Experts of a small language model: 96 ReLU neurons an expert, a softmax router.
Below are experts of layer 2 (counted from 0) of a mixture-of-experts language model. Rows are named router (the router's row for the expert) and show model dimensions 384-415. Each number is 128 + 24 x the weight over its row's rms, rounded and kept within 0 to 255. Numbers have three digits each.
After each expert's rows: a language model's description of what the expert responds to. This comes from a sample of Wikipedia text that the model never trained on.

# expert 46
router:151173153070120115135123124153158138157129154125111112133061103161104094122172119094147120159146
What it handles: Prepositions after located, born or released, such as in, on, at, near, and place nouns like town, village, north.

# expert 25
router:093123127129096087177101156142155130136077102131142170169155125145110130107213131124130118130126
What it handles: Articles, mostly the, plus a, his, its, starting noun phrases after prepositions or commas, as in of the, after the.

# expert 33
router:103131163152114103161065104146139140133118153133163151151116101172095112110151122090154116129134
What it handles: Abstract or general nouns after the, a, or a possessive, such as work, film, performance, town, district, establishment, often before of.

# expert 17
router:151131148111099113147104104147111111139142108124209107134114092153105117112137080113166094174163
What it handles: Commas and closing parentheses or quotes ending a phrase, often after a date or place name, as in 1953, and Plympton, Devon.

# expert 16
router:115170112136137139068148070119157130124129138129117150138137136106133055146133145113156096135131
What it handles: The article the after prepositions, and commas inside dates or numbers in tables, as in October 6, 2007 or $81,600.

# expert 35
router:102156133119115072147124101121131155130132105113140136146109081153104118128147107083157093109144
What it handles: Nouns right after the, a or his, especially places, directions and time units, such as north, city, town, seasons, son.

# expert 54
router:127126164154121112109134116157164120180132090119134126155107104161076097132140094089117141125147
What it handles: Last digits of multi-digit numbers in vote counts, populations and tables, e.g. 12,771, 58-1 votes, 4,686.

# expert 5
router:105134118113108113142087107170141135159113131138102117164092104141118119115173153122151126145142
What it handles: Small numerals, mostly day numbers and counts in dates, tables and lists, such as 28 March, 25th, 2013.

# expert 11
router:110154132140128145116105113153088135178103154119117130146119085136118116093124113098169134142120
What it handles: Verbs right after a subject or to, especially had, has, have, plus played, held, portrayed, developed.

# expert 14
router:145139157113116113149117122119181129146089155112132147149122090171119099144157136094140135143092
What it handles: Standalone numbers and years in tables, scores, dates and vote counts, such as 17, 145, 2016, 1975.

# expert 62
router:143122106090109089135110091098159150135081108091111155155079107165088103134177128090144130113116
What it handles: Labels in infoboxes and succession boxes, such as Preceded by, Born, Full name, See also, and some word endings.

# expert 56
router:135147166090111128098097137168089129135123158105116154160096090173140102135150128097145092146134
What it handles: Vowel-led inner syllables of foreign names and rare words, such as Tw-el-ver, C-y-binka, St-oy-anova, And-ro-geos.

# expert 19
router:140107121104163139106151098165101108172103147120125160158125117110100093129131141091121162129160
What it handles: Scattered tokens right after of, pipes or colons, often in election or sports tables, including the, St, National, initials.

# expert 37
router:108104116131085149117136106138118112111087123104127116157122098113107110094165143109147098134125
What it handles: Prepositions following a noun or verb in prose, such as discovery of, focus on, interest in, interactions with.

# expert 9
router:093139125128147139189172101153114154135114137111149122173115118120079085148158128128143110149140
What it handles: Pronouns he, she, him, her at clause starts in biographies, before was or had; also digits inside table numbers and decimals.

# expert 28
router:138112160111150142133122123133107129140108119131160092138109112112132118102170134097159095141141
What it handles: Commas between list items such as actor, editing; also pipes, semicolons and closing parentheses that separate entries in lists and tables.

# expert 49
router:117134125121107087129122107147112101101085112107157117141159114100083136131173146107167132152136
What it handles: Endings completing a split word, such as -iled, -ons, -ate, -ing, plus connectives like along, when, they, associated.

# expert 53
router:130170083115132149186123112142100083157075124133158163180160125142164108159154138140130099170104
What it handles: Relative and demonstrative words opening a clause, such as that, which, who, this, they, when, where.

# expert 40
router:148128147087105096151087125150136105137115033149143104154139131136127131102165131113109114169151
What it handles: Periods ending sentences, including ." and )., mostly after a clause-final noun, as in levels. or God.

# expert 20
router:131124162115146138159129095149100090157115127152156089137116116138123116113132119114133131136180
What it handles: Pipes, commas and semicolons closing a table cell or name, especially the semicolon after a foreign-script name before birth dates.

# expert 15
router:115139142118122134130137132161130140127105116159148178143137093157112109128139116076116134133180
What it handles: Word pieces finishing personal, team and place names, such as McMaster, Creighton, Gomes, Washington, Morena, often before a table bar or comma.

# expert 30
router:130145132121117122121125122161110174119125109119193167180107112103125101111194124074126153154143
What it handles: Family terms like brother and mother in relatives fields or quotes, and single capital-letter word starts like C, H.

# expert 18
router:069133141121113108132115109137149131111124152126112148147119111137099102122148136102155088143168
What it handles: Line breaks, == heading markers and sentence-initial words starting a new paragraph or section, e.g. The, In, names.

# expert 38
router:132149148130133121124123132122107088090120159096166144142101129129095088159187116083158137167154
What it handles: Pipes closing empty or final cells in election and statistics tables, plus some common nouns like education, village, also.

# expert 44
router:134118133157138116160127100151111149132136103142158158179152120132122091072149143114151146177149
What it handles: Dashes in score and result tables, such as 57–47 or em dashes, and mid-word pieces like Hom-o, Am-az-on, neur-ons.

# expert 21
router:076134121165142085177155117157129113138099111130126154167141103144079126125184133089132126131148
What it handles: Single-digit numbers and capital letters after bars, semicolons or colons in tables, stats and credit lists, such as 3–18, SR 3-D, 4 titles.

# expert 13
router:108121124110110074164151114130138104118103072113128143148158122115113145151134123104159128168168
What it handles: Pipes between header or label cells in sports, election and discography tables, such as Team |, Driver |, Pos. |, Win |.

# expert 50
router:143135177101102135110105117133129132144132136096190153131109078110110123127126146126139098100131
What it handles: Single letters or short fragments just after a word's first piece in rare or foreign names and terms, such as kl-apa, mult-if-asciata.

# expert 24
router:120122113114109084127132128153100120180135135121113140155124108114108094127133130118132130143119
What it handles: Pipe separators between numbers in sports and stats tables, plus sentence-final periods and some paragraph-initial The.

# expert 42
router:149115103131102135156135110173117091108096168135146126168150125126131126097150131151133135108127
What it handles: The word to before a verb and modals such as would, can, will, did, e.g. was to be cut, did not hit.

# expert 3
router:092141145116133151141114086158116151115098100137150113158111141156095119058164112109136135115114
What it handles: Nationality adjectives and country-name endings before nouns like War, politician or government, such as British, German, Syrian, Cameroonian, Japanese.

# expert 26
router:108107140156135116173136137164092112143123133119108133137129130142114109106148147080138137128150
What it handles: Small numbers, capital initials and first words starting a table cell or clause, such as 2, 4, H, York.

# expert 8
router:117131116129075082109130114110146108093119113142158150132135132133124107119128157103161104120147
What it handles: Units, codes and named terms inside tables or parentheses, such as Hot 100, °C, m/s, (key), British, Australian, years like 2008.

# expert 55
router:129108118144144135148096117139157106162127113122120111149121150124094085120131076133129121160187
What it handles: Leading hyphens and colons in infobox or list lines, such as - Born:, Drug class:, Type:, - Genre:.

# expert 57
router:154116167151105126137149092135124120155132115144144172142135099144108080094139146119144121136141
What it handles: Final parts of football club and city names in match tables and career stats, such as Everton, Brentford, Sampdoria, Leeds United, San Diego.

# expert 34
router:109142164142125092112166166134113118198120106102147097179103109093101110142134102113120121144156
What it handles: Inner pieces of split words like Con-tain-ers and Fron-ti-ers, plus time words like During, After, in, and dashes in year ranges.

# expert 32
router:115166120108093130120176089150173097134103179147115158125151121133092098125166145105141131131085
What it handles: Prepositions and function words, mostly of, before amounts or noun phrases, such as a total of, upwards of, more than, up to.

# expert 43
router:116129141119129126140125110157078120111122151112167160143132126127102138142138149073113134150116
What it handles: Content nouns and word endings after the or a, often institutions or works, such as Congress, Senate, Hospital, Requiem.

# expert 61
router:164116157130131078169156104159100095133145140119122132151097105123110150106180107097160121153152
What it handles: First word pieces of names and modifiers after the, a or of, such as Microsoft, IBM, public, political, these.

# expert 10
router:148143114124107116146132114147111116144149149118133109137155135148123114116178110116151128165126
What it handles: Verbs and participles heading a clause or phrase, such as allows, tells, using, due, having, plus and and or between clauses.

# expert 29
router:105100154120107107124136108172113109174134118126125100157093116116131101150150109086136168145184
What it handles: Function words the, his, its, of and colons before a noun phrase, plus table pipes and infobox labels like Branch:.

# expert 1
router:102107122155115105147116101138120116162128124107148124159099112084115094147126151137121105162143
What it handles: The pipe closing the first cell of a table row, usually a year, date or number, as in 2022 |, 77 |, 27 April |.

# expert 12
router:135137133129130092122138143143151075112137121086135124147130137139115105155137116138114140134120
What it handles: Four-digit years after day-month or in ranges, especially in birth/death infobox lines, e.g. 31 January 1884, (1943–1978).

# expert 22
router:119094135123104113156127101157155119139113115153142121169126148139097115097138154107139112169119
What it handles: The word as in as well as, closing quotation marks, States after United, and digits or pipes in tables.

# expert 41
router:083125150131100135112102104142194131101132087105152130156082127165110091133099101127157125150193
What it handles: Hyphens and dashes joining compound words or ranges, as in Anglo-Saxons, anti-Lega, All-American, 39–72, plus some quote marks.

# expert 52
router:123138160119106097129141091156143138119125128123119129138078095122093125134187097116137138131140
What it handles: Adjectives and nouns after the, a or and, such as historical, political, public, composer, agreement, and conjunctions like because, when.

# expert 47
router:135125102138155133124162115135139181164072094149125150137172105099121107163123148115143136145123
What it handles: Prepositions of time and place introducing a phrase, such as after, during, until, since, in, plus War in World War II.

# expert 6
router:084147114110099101121073133154112134115122113133131097157122128145089149121132127105173098135166
What it handles: Mid-sentence nouns, verbs and two-digit numbers after determiners or names, e.g. gas output, hydride ion, assumed power.

# expert 45
router:144157100117101103148150121155089134130132128102106124140107156107108113120131116101171127215174
What it handles: Prepositions like in, near, from, between, and the opening = of a new article title after infobox data such as "= Grabtown".

# expert 0
router:138133147106134087164148124127097116149127140125188156178080077179097116098167161095150090126157
What it handles: Word pieces inside longer words, often foreign names and technical terms, e.g. idiop-ath-ic, Bot-an-ic, Købm-ag-ergade.

# expert 27
router:104140114149119111144154084156144123133100133094136111170103099152122143135163136132114138122105
What it handles: Line breaks right after == section headings ==, the heading equals signs themselves, and table separator rows or empty table cells.

# expert 48
router:118091100100127114162170130155146144173117153152124117157123117104098091118124124116102127150153
What it handles: Pieces of personal names and punctuation in lists, e.g. Mir-ko, Hen-rik, periods in v. and Capt., colons in career lines.

# expert 23
router:141142146140133083163170098136119127126101090150109102156129120139108123091166106097155131174185
What it handles: Pipe separators and numbers inside wiki tables of results, scores and awards, especially the pipe after Nominated or team names.

# expert 36
router:130128135125121125178129148131067126136114116119149155151128111130128103132163154103144120136142
What it handles: Role and title words after the or a, especially assistant, Assistant Secretary, Mayor, director, plus names and dashes.

# expert 60
router:122144160122105109147121103169159139090116120140142107157116108112108114144199123104163118173147
What it handles: Category words and adjectives before nouns, notably Binomial name in taxoboxes, genre words like indie, plus pronouns They, these.

# expert 58
router:024130093109116124134165109126098089138128128154152149142114141137120081135138182107189168124102
What it handles: Opening parentheses before converted units or ages, as in 5,500 ihp (4,100 kW) or 1.70 m (5 ft 7 in), plus colons and brackets.

# expert 51
router:114146138158156124145139107133134134119073143140162104152168128120070158100119077083124124147137
What it handles: Mid-word and final pieces such as -ry, -ing, -ly, -ments, -ila, completing ordinary words, taxon names and surnames, as in forestry, trekking, unconsciously.

# expert 4
router:103160076148113130113123119114179123101135084139153150142147170107099112120154087110127083168167
What it handles: Possessive 's and bare apostrophes after nouns and names, as in women's, Martyrs', It's; also some word pieces and and.

# expert 63
router:094160136125114098150103115128136147129124141125154153142120097140112122092152148086140144118139
What it handles: Taxonomic endings like -idae, -ensis, -iana, -opus in species articles, plus color words such as red, white, blue, evergreen.

# expert 2
router:135113146096108084136158111179139123118121111141150141124162116111105103080173136115129134130136
What it handles: Particles and participle endings completing verb phrases in prose, such as showed up, set out, based, located, due, him.

# expert 7
router:123136118130150094151130114143148095178121122104148149157144089174111127120138153105135117153166
What it handles: Conjunctions and comparatives joining clauses after a comma or adjective in prose, such as and, while, than, or, but.

# expert 39
router:141104124096131112146103136123109110165143128124142123161086143137129079119122117105135149152166
What it handles: Forms of be (was, is, being, been) and main verbs after a subject, as in "It is a", "was digitally released", "Field died".